{
  "d_model": 256,
  "experts_per_token": 1,
  "activation": "geglu",
  "init_std_router": 0.0116,
  "lr_router": 0.000559,
  "n_kv_head": 2,
  "rope_fraction": 0.25,
  "tie_embeddings": true,
  "extras": ["capped logits"],
  "init_std_o": 0.00503,
  "init_std_down": 0.00356,
  "beta1": 0.9,
  "warmup_steps": 240,
  "final_lr_fraction": 0.05,
  "batch_tokens": 65536
}
Below are experts of layer 5 (counted from 0) of a mixture-of-experts language model. Rows are named router (the router's row for the expert), gate (a neuron's input weights, with its number), up (a neuron's input weights, with its number), down (a neuron's output weights, with its number) and show model dimensions 0-255. Each number is 128 + 32 x the weight over its row's rms, rounded and kept within 0 to 255. Numbers have three digits each.
Before each expert's rows: "comes after" lists some tokens at least twice as common just before its tokens as in all text. This comes from a sample of Wikipedia text that the model never trained on. Tokens count by the router's weight.

# expert 14
comes after: "\n", "o", " 1", "u", "i", "in"
router:118114142108115126166153185150095140171072127142115100165085092152163125184133172151117127176107150118123088152134136186082083107126146085110118147141135179085091165123102118102129128112124116097122089102109142147154220147186081115055168095087111164136153128181100110065111075207126155142061166102151122130095160084146149118094146189066101142149134146149147117194132158088101156134146152115126155165133230115098108163127120162151163123094158107143106151122157087097147138164118105067095133103105153117087121129153128079107179122127135137222148137124164113085143127127159087119183130148139153095167203057102117128114158175177211085103131115149114125152101167163138078118111127141180152177189111152138179129125123156102154143137128133145089119204146142092109093161132132
gate1:159152113097099121093112131159122172059183145125134135114113123090176141058091159057131142146127110179118098143108119127168120107131141150146137133091174122186156170158161182175180110155131125125088183071102115154151180130131106105136095111148157133052096139137112116085203096107165128179105175098132119134131164102146161127104115154115162130146157132091129187113118071149124161120171078140112166052085147139174176120106207141124106135174092148114109137079060110082123115149097106110121097106151108129131154115085143136111096142027155132125140124151118158123129156150062138072124166163158112074122164143174061169122090120135104117140135117095141170178109130129104161119112181104152167131134122173085165123093092103146098204066053173135171114124088165126163178107077145
up1:077146094157126117157130127105126109138118127130081184159103129142145110128154106115162069127119077130061137152153147150148125083120090062129109087159226114157153136121157145107126146118130128076135121148179117150132109117079142129134072062171072128118117115140073152122163101181160117125128126058175153079117123143097086165152162122173125125132124066150168132153087037118184170154147178202122174122092139142104075154125122131163153130140166144184137133162187163198167130105132183150125101151130093150157133118119165159072149095174111100162151128117198125126220124127098083198077131113120162134110115142083142119171112120145140085107067155157166175137066165146118162174157121130137136146112082098149104142107144115089092106173189042121114131122172111146169125120107138
down1:143135086152123155106105124104170162121161171122119157141115154143116150150144121109161143106133082170109173158119094083167128088134072138124120180103100110117166178150099121151123037113105146063136097100083222117116123119115128090202131157139168137109129160141101180144172123155082129140157119134151134102145132072123107150085156097179140169117079118140081151111128148187187158135106135149151125123053108178091156107116099134171100155172158085108149155166191139158096107160085121159035102133176094110150136101105145132102122143142132116157159125180083155123155098090107132129127188121086104105193163133171075122226141118176057121117136137113080113134143152138103174140101066122175115081158141126099093151111053097103138167155180060112121070078112124094140137164132119
gate2:189162150134151077116144191122198121138142084121142159112169121097125173096111066147113099144096152093161186135111116127086106081142162104158111139128124109140140103170127106110147196121120139105110109112174132159174131126059075121108157140048114108102162092074161112157173116157144087205134151120167060114125115118184090098152096037127126119159122129121163147129091090158173101170146145100130160148135120112099094143107169094138138131104172111179115150092104178148135139179121129110106159142171134149176113136151058202157082133111118124099189105103108090043115130139144225102084153102177135141163122144188163126164143049156136099159148149092084071114143148123143133110103139135131174124159133157130157163148149104121075128132163151141093112178113186180110138138192115
up2:069096164112121136089127115090092170098135154114075060130093092166162107201148136141131193113128122102106097138143106065146129165141068113107100128091134132125134146127159038175107164121113093156132115104094144114100186065130145139141110094224111142142104132140073168131129071091121152115097122158083113115135161168120145126107160162137137140116094208144140117117162137084092156079110096155204107099117129134117180113177098149090076135174126167086124090162120100103092158141165078125077117099154108099105081163108114128111112105106165106201132119160140139179095164069136079074134153164110169116105169094112103106102104151122151149094130095133165187206107149136113124175131158123143098108136108114114083061095127181160164161157092118097156198138097083113139129113069183
down2:110112209145147099086099141138154101110123129154119114121148138115147107135089134107143107213160118067145141126127185096165108110094119198132146088078144151131114134142124128133132152136140106030118122109131130134118113118140171124119131111094106126180118152108125128037079090186103136176126159099158173103108130117130096119097164114104113117154167140144178147118139181081140122000075128092141096163103136071101125157165142092111084114193127160119077152136124123153138156130141104124175141092123125165078146143192118131162173197100143127157108158129102151203104114101128128170119113115158139132159156133111110124120102154139149095113144127131133133114126179153083079142119103135153089144148099155163145142100162111110130087150125099079105154129116138136095111144115117
gate3:115109156074110108108146134177150129104155073139121093123149121153137144163099147099135124152148109083083172132089073108188122182148124120096078132121132172142140121132136153088118122182056096117231078157129082096125138079160160099109159132188090129125142178129098114139126167115167131162213150140074107094143112151073117134111147139155099107154134138145124081123079156053099082144117140126098138123102159153122128108084147101140131100081121123173130145137056112061089057105158122112126128115242126078114103125163130188127098112120135079175110172171095097096127090104132184164083167105107144098091175160190152162120126140111138142119161135076161136143130100096128113120128171137142113143147087103068133070187154140135144095169121182126092092154135171073183071113128096
up3:156112162115126192172156137084128145059138086184132128139151150080162131141154156143067115214125178095124127169146139150124096157086107157105063106180095137126099080129145127067112128130134120102172089102152150175104191077220116108127157166098121171129117120138139102133105105159217053114204163139109139097130184176153144145102106120169096165154116155125095136084157132104073071135126131091180126165163105132123132089124085101080140160154185127070148103108111104090123094099138100113117155134149124128117110107123133119157132105108117156153115118175121137101121067102151140152096138077137059078142114193182107126083153181141102086126118150153119070149182096133081096115100122129109111103166146086163192124131128129132165111130167162144071214096142179125109133110094155
down3:133196135134179105126159092104114149196107188148153093154128178111127136131110133108113130097081100202171075120151133151110206135099165074089148114155110099143152108101157134130169174112188076150099132128085125159160180115119089124072140095061103162120131089163083108096071133176163163138099076102160112140108148101176114136095086113087157117064150107103127155092138068105094139195134100163135123109121099152121071079102133115139122135103121138139153110099130111160074219099143090202149150146138113115135170105131129074130151083096123158131133136106127120088094158073128145167106086179119094135136056114086110165159203154106177132178155150155168143113097133135101099177162115114120173133131120093176129163095151145132112132088136135141122064117099128186145229162136131
gate4:183045099102070125160103066166112127120063154113106149099104105102124178080073147128134135132190105142118115124063121128126146135175143134141153179159177094114119120144153134107119107167206131122139140111174114115133166137139149175144082114132099139095126094166150104174090124054079131174151070153114178167116131163119141145080188114149169132086117127136096112120127159121163100130139104142206106089118085164128146087116151085170122176083047120166071086037196166101079110110101094067088160062154104135148159112122157167129082131103092125147102127161124161088155116131151118156120132130143156134132153165147127168114101074122131121122153206128111157101131144103135128128180130089167100083126200118133143098115152061178157149145127139140095106130149138143189152060108099
up4:162096088139113105154139126165130165110118124089085146151133119088101114094114132104136145104100135109163084116090137135107146187182145126115137152171132159116125203183061204111146096144168090121103123114123111138149112140160116132149141149106128156094080174139078089122091110094118114152150057057153168122115134085105146143148177095217178158092107152169089062166122176118099082110126154082162177096125112134107154103146203136152159107102111120114150185121156146088147089132045127120150139044104081121164158146128163170155128159118117027162113103108101158162174088126129117081134107115084156168101119168140148166118160185136130128082157154099112052147109116064147113137103098133194087126120166128076141113156150094169192126141137117126109153101153090142193148137080157
down4:141121145151143125115082155131074127140194117125084129147100109134150113103076103124106098123100139112091093066166173133159104194022168091129108071144118072153118117173076173122182059102168124127122149191138120128110086107105049089098132116153179148152159134118133124055134140141126129039123121146122110043142081101155133117161102172150094104119066086123121126131101143112123123123097161116089142128121136114168086160113168072096190113139165195162060165189101131117134136154147114185209119152152151134156087123101130108145100119161135123099119182128107168148088136166163149099160125195110067152131105147123132091086118125089091170134113161155114121168128112153155159129079076159121170146077077153107068119123121102126159104093091120078162130157145105150112089121102115
gate5:151093112115171163123094125105114166108165127139148100066146157102115126156122116146105134169085149105115114086151126145146169102133149139093143077180146094171086118147109112119172175198097173124121163209197094159100133161190130118102106127106165074101089110114107129120137177090152083107110111114101152113188128127100099107070155161126121137134144080121152083068126149173114161135106107110121163112180183131087123164066118076085118085094115150136151079167098141144098126135132067149048148200176148127095141141146168149151102089090130110133086098189123191166108117083099091074120164142139098172124149159084172110145130136126047094152161161093107139173142160084143076141142134129078109134093161179075125138111196104075143160136190114131125159113125173076115102158168176
up5:111142182166129137157105128138135113131101062154146176141155094100152091155132170106155182163105128166181110172179160102123182100129101201126215171129163105179118152160088121157124103072099090108123095135129126129113079201099086125168137050117164146170085096059083121086148093116132179085130155087168112121152158132156130142178156117167127099166128096109120133119141103187077112184088176082105102132196173181124135114084113117116136063190207140127137083104130175178145102134104158131193165124065159182154137123128152068119137141113171113167115132116118074142142176157214120085103151111073171133111138129107104143107134156171094151154154144140140108105128157143159091133129109128108154133086065126177165124111154120122143112138124144188133173132116121144132128132156151
down5:119153109188139076106095096171147146067125146132126126062108121110154184152142110132139144134093139152138149143180114167168133172141173108148130133131101089118172161079077105158055134110119152177100061084087117158114147074188125154115110110149071159079159189147176083147110199106092110143138171202084139092083129155206138097114089131181132169057086162162151144099107082135141103185070118162109075126153112083117135065097137147136181128134118131101097160139152150105155100076145128189112142104115088107166115132085102176134192140063089128087088111091100069135094171185121186162114114094150138099166107152094136124147114074090137139083111134102108147140185075128142124132109119115124180167118095093100114110132116124137098166099164150178171139124147135136132118132151126

# expert 7
comes after: " the", " and", " to", " a", " with", ":"
router:119114130154097173115148168108129067113057091102155108141144121094147111192160181163091162140166097111105118197057112107147093142153189081128055143120152131102138174142078121158126220102067115160115186119153119132115142177108106169172114194137151147136080083168129174147123090099170133146120107105084117095092127090138141091145148159146143148136116089117128128192141115172098190071113115113142163190113139109087112181176134129142179110125150071125145127144108184137110159122136106122105114102137115142094128143145142102116206136164153149105134128082139121082089094098099164068177149110119079078104109059077107181144157185118079117146138102136123140094154150125187149140108133130087170102076148143075117138138184172162122092131140142099170133161172150102105167122052162
gate1:138134067105139095111191159178172088060130125162128179175129091126192111168142077167167109120088114107175155149126152108154135180133135155107130087131135123098103112153093123106119068145128141152155116154089113084164101186124124102136141152176099147095111090029138196113110122133144139127120173140132096171154072163119166142111123161150134174151110112132103128054060119124119061083108158130154165144114107128138108193168147130075133139107151167121172093101117156125099112065165179162139133145114093150148096143106124090169144128131097137108113125139085110102101086223135126126145194058117153137091160111136164178131102111110079149127088125168111122195125118111103117133176096069099156127160123048119153117059108142097184129163124095124087137223127162166170113115123154
up1:136109112159170083096138182094185076113086091183117109153069115141203166201139105111145096096111114144125178113091114104160111159127091112126123135128166161112121160113111119107210100158125109102084138074142127111162132160120125074125082138057085111163169108113177126139102183133154083144120135134164105165122140149164099136107110145137059140098173100117140134143152145145185130153090178183095110159144174100107153122183120109139194161141092156123103109114182122105130140180170178126085129133108145141160111152097138111156165141071064136070115081117117120064152101133099161178088198183122089135157175147079116148124125118144113062129106119158146172115090086097108134125141129133129151067185091108088136190106138097121132123118159144124070100069100220136121178074138130
down1:077119168101131190139153126205105200100133094085136130147105110132052105139142115108139126128161108126071085062106120167113116134154138138101151179143148182205160151160126087087124145176165106184172126122123108127094083163136172093135163169172149163140155149083117163096133076071094156152131176123176139153146103161128139152125126207114171092130150135132058151078102077138098084160149100160156109125099151084159114113147135128095105130081132120068130092172128157136141095143166130139097117125131127094153168141107146080123175185131118147102109116186142142091122120156129130148150109135087195105055109136121135122086138152163074102177070095187057103136171065126172133147174101140120077156101138069127145117083132148171199165126107109150110143092114099155133078099093176
gate2:112140173092119073122092113137181150224115113128133112150153155099097138134117154140070129151162110115123118132142116144169149114131113156116110078118128112147164126126167106177169097101112094112154126121175177111100135095114100163126127172082193137133084096158136126078030096128102100135145077062115082129148153101108126145171152127151075104156128147151095149158151151114121104133122096160177097133122153136135088145138118075124068156108072101146124062071156137180108137200177092094084108085119153097114137160146095164136176122093088130100151097145144145165129153145055162083063126135115121074077060096170107107095140124178124172127100111190158086110133136160140106096101145088210101137166197150128134156190209090141150105107107084173158097090127169133106187128150122
up2:108143094166096074127096138167094129138133118150107138066145140160121110191140117101150132127095169137176118102152188179086144158118094096112130168123072147158163127119135132123168102145109144155121085111144145121108148131113139185149094112114206100123151120105120117126124130166207139138124107131115094155181101098158170154162127218064093122107208170180152109120129159139112156125067150169108124174132038057113153149137075147149113169118133095120100177155115082129206149132099144163168129125113228104117097159111106113119111064055156155143106125123147131089151138107140092183137151082179110065112166087118150109164143180127116106155143141191100179099110171139111109172161156123129167150186114111087127156121145125118155121121079077105179139110197104169137190110149112
down2:100150116155146168156147110116123103166146108100104156174149125113122130059151107141143112093170100165098134187154115095182134077164155086186076150074127116104091175160119064108158154121097165152101135101126081160107154100145088099093089076127082077143085179043102156136125068098142104159109146195149130121103098114136119173166096108120075138065129117129103052102074109103123031157101112132143102098102102179128095146110129086149165185132080186154108104096076101114097094106088149117110071152085118124126091115164091129161140130134126123137137208163115106148112116119081109111149082080076162133101134149106104152162108072094095154082171113129134140148163123190101118144151120123147143095118195161129160106132161168185147133147115177120135133103118152135161065091071168
gate3:103089157116084114140156176197147110158101137122157132125170122087179120203106163137140169128078137137136129144102102195135127166118150114118128054130117096136109126100082069109139089137159110170140089051159132170123107116133087121138123075147121122120125145159107122147172157122123084098076123117107193071138172137111110143123147083123129117143098153163134130237123098052184193152123122141138141115125125132111122192098193115101144117104148181169143143126116177113087175138131120140044105164118089133137185136140073107108039134129125143109119106136069174160143162091173172133106140160062109215148072098165149154146136102136150160132094171099155125110176105141080097111149134092142049150097147133140147164171128149163156076121130153090117158078143126163153121077106166
up3:099095147157121145100089109089115120181154095163084149106175122122141165051161058141128091145161119151161144130137097156141100124144121151207106167105118151118160132177154159175164087159104151125110131154137089090146160113129109161099105156151107143130137084098134188104077109127107214114179157197143126136100100099114096145143070114067130101121120082089132125051187104155096105108082125105121129095142141126110147098122063151154062164154130086109114169123110118128167141120153131131180113102178128219104114104130216155137180135146110093121152138115138079049093088102169089090139129100177084105126174171090170101094160136123110082133152062157160170169108152111073127169115080170141190070179090146141108153117170124110142159152124099081159146142129160137133160125143140
down3:117131148174157122088080184080091075107146076148090116105153090149097184143196137154155128147139189116099095171142140069128150130102112134117141158102104102123153150123125142133114129100124155054110068144116195184141143137072077153114116125165107203137119132184119118145181104072123142098119134189163136114136113071168124129123154122135125131117123155114151112158140104137079086027119128136151122141154104157091182151143111125147143117127072121137000079123162094128122113116138075127123129164123097144086042134087201168139145148102166105133102128091160157154115102147126124136099117124144157101115136127062114164061080175113128112093106158105117104142122143181115126101124105137151106150207146129166153139143101127135111143164159134103165147133110126136181086157144112
gate4:084068173099147093159101122179107108124068114111130149100164092066167082126129094106180109112111147124100172128145096150116127120163167094178130172133041113101218169140144169074108159127158143145110171137158147132161098184146095145073071095093175138091141101114128097150142129116112112074132096172153161129096114157137123089138074187097154192175181117131126100193135136121137083132107138153116162118089153082144131134110169093167084138109202141161096098160136098110115129129111107194152156130148159100115126114101058109068160133171130144119070135089138103157150060137142156103046129168136139141151069165142119123095120087125169096112120159136091098144146137143155118114109049164089170106096146150159128117106155148167175098178161116139136145103114163109082074065094097
up4:126111093137130130157146176132109091080108170081168142148144097116183082107109143125159105105059176164137128140160134072173121122111109136119048157153136102077138176124109166119139090118209137124147091098105116168207070164132117114118084055097109162193115154167161075176117092134162121120077082163106107140128120160125120164180079129147148125129096111151115178162103062137132102183193124152153139119127135117182046146100126109070134137122203133127126153144079141139105182150134138121107186179087095204122147104096048141110154146115134186060125120139107097119195149156130133209127121145120185175184158148151112155162153148135146133154131164172085083109111092156114116060136086135098118133149131121127150120115130103117180128146153124133141120093160169137133127113086102
down4:131107167151075061149110125139091109145171089104125138173090142121154106134132121099118103067123126177108169083100088158080105148138102148106115169144143114125111118131158111062130100132159132112093168099151084085105120127134157149113101129091125113172148103137138117120116099164142176124155176144097157152112054137083196153134110124110102112122143122150110076128149119144133128255140143125166114114130128141156154161110147071130153145114206160122158115114138119130109116165169079220102071143102137109171122124101092136146126061141093127115137166150127128129134079171080132136146118146129161132114099148206123175150189108112123199149126135139114139122114077095181128163147154130088162109080105144149155089143093123208094160101148163122126077127086101149095147045120146
gate5:080127139116120191116088138146120153153126197142092093126114135113063170092143184084149171189111136094114147143121170153139135096143153130203088176104099136100101163151087145139164130151155132152109168155163151164120179183121120102105137190126159157093085091138131173110107109131136117147127031122114181136123135167082101111161107145165138096091137154154054114142133104130107148096106095150127141132135123107112120096165164135128167116146116112086157130107135151082162146083100158093098120125045162073060087119068124124149114093091150056181101160112106149148149158147135094113102120093148154130109183159148139157099085109174123173170128162112112064124097174087106109159175104063094156136057073093157119144182083114108161152201120095090098181127113177162179110148109085
up5:184144136128149101152177172092152092090104032093164157155125109118149123170087074189189040065148116108144123096115102092144116158102167109093100097144111109126164172081173164106092144080101066106096096087132135139147093107088132102108136113123102149153140164129163079194152147111110184119105207102133123085094076120196098118080140083101097125136094136105109119165087167142133132096168151114142120118105137128147122183088157126171076133109110102146163098163144124122116154139120133163135085146199117161223182143143161154084164158209136149112154138127147148154085125091135156109120079196076131126161105095104140102140150150150145089070136089142121198141183077144150095121096129155166130141147154141106120109127118113151118071082160115172139087139129161074109148137139141
down5:105140136065125170114089082134139127117110137167106109081121143130084101035171151169119171150095122125081151109117156157114140119132175153169098143100139140125099144189072131113150095162135132020152129131091178154180134170137125122123115159142151135100105136130075203168132080156148153134093073129088098070144192108110083087167125167111159123090155153157101148104102078152088181000141108155131171159117159106118125114155083111208150176126142126113066117138126134126157170152096091133072112097099106139129113141118145110153137124128151108090131132124096115132113122143108126112120117142165149123140155151144098113114116121135069120131150157174116094083126152114088125114172126132147116117129123121117144162116107144083124122136098098101168125101121132160092077126091131

# expert 6
comes after: "\n", " of", " in", " at", " F", " for"
router:160121068099172125164136137128139150167125123149120084161145135125153132121101085108108133129103061128126150106152178081159141155090150148110100058121104115143193199134109166188147119108163053143086121073152132111151138106132163137122192138182192098131105144051098109145116105066130114131109173129141167183109102144155150124140114167127123157125155090121047120108121141146120132165112108122183127131133149104080157147083130119161086107124132189211169145168161189127088216161154096145124137101100069153104057112111145170070098146142141117164139158161108090065096129134114077170137113083102180115165106164176114170144034195141126095149116153157132067135162138146126092127097118123143110152064116168120189124128133141146163136103132125136127122170192111145124085142109177
gate1:097133086146176134138171131113097098146130102106106107155088174178176168133127144161129084090102121175117076116102071123116142120139076119121122131095162189133097131125127116153123154126120163149164133099180040173144130164088146152094137107116107126166135111112142174110123165113133101117111132114113115113038104145087146075147076091162126120190114136157151150092062177153130107135182151108131116103161169153169102183152144075129119035167096097139108131133112131146095143071128150179165082106151157171136102118131146153124117141155108139167175083101111088091144206078155116177104124095059161091091149087093154136101179110175109103099093091148099162086106164167066180124160128196154141176139066160146166178079115123161141107128059119131116104128152081154055124147107150
up1:178126154151151151152088129144154169128128128174082177097093110168135123116153122092148136179175146090067133144099120164104130186139164141166057164121074111161156125151112135114193099091090032098164140193085160150182129143134121070202147082147167106196119103066129110101119093128123083103129080137128092185160131128117135151180127149094176171072208120128111117132195092095145126081139116080124099118062098073077082104120067159129143182139122172097107152166136120140148127174151169151095172137115105051119155156131138091126136146115111175158087141107151129119059127151141116119111141138183099156139130148158107174156103132139138115173110158108154098128135081140128113110127145109120063065109176141142143087162115129099119099103196104089156132124174152097180144126124135
down1:120130140168154148101095105074164147108141129112120110155072150073172137125110128144184108162078117107100137073130170104123074173110131091098093062160172140096116117151135130117101135091144094123091177134151134126127211123068107139129123136114123179157117166155096152173151147162181129091135184069186083115163119083150131114154070098100087147154117122123148135152160140077137131000080125157200095137147148156122126118105157163191123151073122116118121130084138122121153163147104157134126102151071141118129103104071163170090158125098104156153131135134109120139135143135136066142149114160131160171124142114128168139203080122097182125194102115096109094146166164110130086061175119093183123083143175182142148089120137106154117150141120123090086123128131093137135154124036171
gate2:132122142114088193067169118104175220132176104166134149110123101155101122095102122218101134173133155068185105129140174130099130127172093206080161138106111141157119074112116070097138102154136086079089183105090163110125149082158215143136145159122149116064202114126145089142103098102097136147129126164115163149141166107122156153117167093059171120112078112160095123125163139139075156118108146108128140165087099123143176118141104151149214126186123092109106116130177183129115120087125107156171125120125107142176138061152112149140181194111127070120090103121168105181107158138125157129169160140110191141060130121156098081172141142116111110151157112117119061112119132159151118106155074093125170124131142178144120113172129133119133122112117118195104090148147149120132155187078133
up2:108208135118162116153135159095148081141121133131169147164191181107115107046124079082107109088116116099092133100089114046117118114113164122093144125092155125200123135112140122093109158129096113089072169146090073150068164122153085122150098053160133104085108116154160087144140123153091139104130133136146143152126140130169110185126112121143134149118132157142126154211130102116135122131156135157150180139084138061043139113117159117140086150133130094181108068098129107084185164062138152151168143109103152108144154082089195151099136139106157132104056155149168116104107146130152092143139194103129077123146140154144101115117135153127092059137129151125155174171195127140106161123115130127147118103089198183151118128106047152122114108131093081168101159146065077108198111074139158
down2:186103106117073126112099162142129103092121106146122137106139128113174072142125116138125068136140102092169145088152134098104121150150107141126115097166115064113146108150149123078152109113125139086113151088090099139186143151081159110083172119161078085180137171120084096098108145136162168115130142068126145094109165154140099132132063197118161148130169120149130104103135166109110095000123157115106069140141164102138124150095091108109218115084109187115113113121069106179147140118111128127090133149130114148142137149181101204133138085151119098124141130117060134151171168153150155106127169168063154153140061159183143106125123186125117148084085107118098060121088120189043142096142118140115120164159145167088107167090178084150086069153141115139149125118149107148143128080074183
gate3:172054136128124131087070108092145111115117156155105061138081192128152157074126110120100082144112102108148103153126113206101106123125090152107141144117156095090103118131138114137129157173168126117127148120133108087124179124132166116172109162129136088075142145137116187109082158115111129174114160177133133169104141089140111089135119058073124116123102125125139148092200117156128168077151152096121134146144148135160141154107118108162157162093090084129158132099187113172096147144146060118157150114177048114145134153114104135109125167111059138141162102103147114166108134138094158066109085158070097081054176083187146104158069088104045220081127135151144110144114154131185154121135129138141127042133113158121095106135145069060128126141146170079115109153113152158158175121062173
up3:083109164130154062172107153098132116105117111128115122097072127112153149106142106163114120118110103122218102132103108115109115197159117133142137171126114129131140141197139134140084146154123109080172118128134122065149116098079136134179098147117124091116133192129111134157081124101110108083082132142104092130123119205174133209131113151114165111116128197180138137109184133147147147089141095148130176136132168171108117194112107102104166150099120064163137089094135125147136123109163091082095128118159134110065053164110166099128101102076079167165184176114157126109134132111107117114106136149058077112126169068158145124150139101132065183104165099139159106156136104154158150207137075113091102084096142179172057116146101092098161175178114147188104077139138163121167119089122208
down3:140090094175156171146161100184157113100154126106078096140131123120096133151106137104135175094176103140141173112148130086161137066131163085124112176105168081169169115128094121109169066117097108137135081099107136136135082119091119140096183153110105190140119120156119134144098166163110106143112228058141133115102165190131121123154144094127156097121162096134161209150117068134167119170120117127141076104132128101140107135133100201079143142131154123149149139159067112072155114143149146134104115121114133167161167105160077088144135101155091143171108118098104059080151089176136111120140130115155166133107083169069103105157179185126181062074104193124073123146096166115134122168148174161097143151165144108161141101111130101115163098167222116141180137089186129134083153139173067
gate4:122080153159101181143110094094123128108101157141140088095135117110116164105134114121126129156161128156128172169126110106126175120138141123165130127132144164191161068044160107132131150139197155143065158190147163151062150149129124134091134189124138178071205140114147179094090135152124148127128093107123159116134137141099150140122134123088083103117173135117136101125176115067174103081102064192103078117104101072130174069088072108113148106119118126171144101106215133175097091084138112116109135127099145081141154083094145148152124115152111125077083089130131146177130123137194097136179084131127123092084148127079108143073108151071107158143114239110131113115123156159098130118160158158036137168077104118141148117147126110154081121111120164124134165150074076189163104127109081
up4:169029142178111146140081140133120118138112154148099127143143158108119136121147111079094165142126119109147161070099109079103125123148108158137159057153117182217192122112097097155099088125119116182116152165106107073090158125163119156114158177105156168132146151135111163096137140101146117143132059124150114114110101154101133079171069111057093149157156058156155138106154083077156089143118119127135112160168119114100178115095104126114156162160105095134112183153186159169098143086211124100157148071137109146109114115132173150124182136164159127131131124100093138133080099123133100102179051179114129083126124144072134151110172185068150086136133197089120097116096116156133130147135165174003151115151148137110148157185094137145127139122063122127142137128082089177143120135142100
down4:143138126143171093069083142164128150161123162131130156119117136127141112109047143129123080116049121096147120079141138125093078103191165104074075146184109104076039171118126147120074151120131134186159162106101136162127122138127110115125135138103188128151131119112130086120124117144197140178113112092105130129108131136139177123120120115174165205104146110147116122164175117086096102255124138148107165147108136185127128111081177143152213103150132106113202134114131154123079096120140115139124135130087108176139176104157089194128103177114071105144101077125140156086092148119100127117124131094144079085114148120167136172153147107130137154141141120090091119189083108163162114092077096153161096143139122148078122220128116160108171130129131147135156114127072189124087195150133111
gate5:176090160169165101189132096160114150178179037139078125111136106168158145081170134129112142126149146170149068120071141110079128145126101108138151123114083123052179074110097191143178090100167181156068170110161120078125077149098112123095103137134159109156176131172165156149102139178117123135160127104066130135139162055179146101105034116103065145149164174117106142150126172084109127105139059139127120144101096112139129083050157097076084132116149164105149120136134125144124161128126109166124174117145102140115092109111169115151122083102115161169131096162190172120097092110122058109132088173154126116136108157157131059143101157099080148096125154122130093107168091108107098121145146077105089076096126136156171140173125113142090101087122130085138122127138108111177183100121165
up5:148129170150123106106093144181126105197091150121150078120085105114093176152119127127060121093160102129108135115015112111102195095101110098079131135147064120088145102105102096108136121153122128085161159160190152092084161138132179141149155112118134096055192132104141101148073156145149153143146150125175083096067123116132116099087122138150104106170147126110151137086111170088143177168119199108174113152130081173146140104175151131155112103088097147121104124122196187095154138065114098140140133098120097073113130131107076113112054150138120147129132152164113101049150155133141124131154194151147153133157145145079103113101085122159165105128133097111099118118088136159106051134097098134209143162135127143136150162144077173139150110084081092151073135145050133064140172151147109
down5:080158094117143118090127118112169039105145084153082155144100145125094185118159137105136078194068166113136125174163099095161144152101125090070147122117156156121130128120120133150097180126148122102129125171127128192122105154188115115087138078164174142174108145143115116057127099138114122182083122112155134133126119122175159143144132176079126095060128164120107143218180157100132130143206129110145076063136181101070173141203128145203196122144098134173138170094088160099169127132085140128205105107157102127129155107121143155129134178134165079145067156117156129138135093143117160165162091149085161144132141066123130109123128084112107135094137142170164145145135166107127110122089151054100171102149129116162119095153117145124065095143139102100113071191107135077131073105121097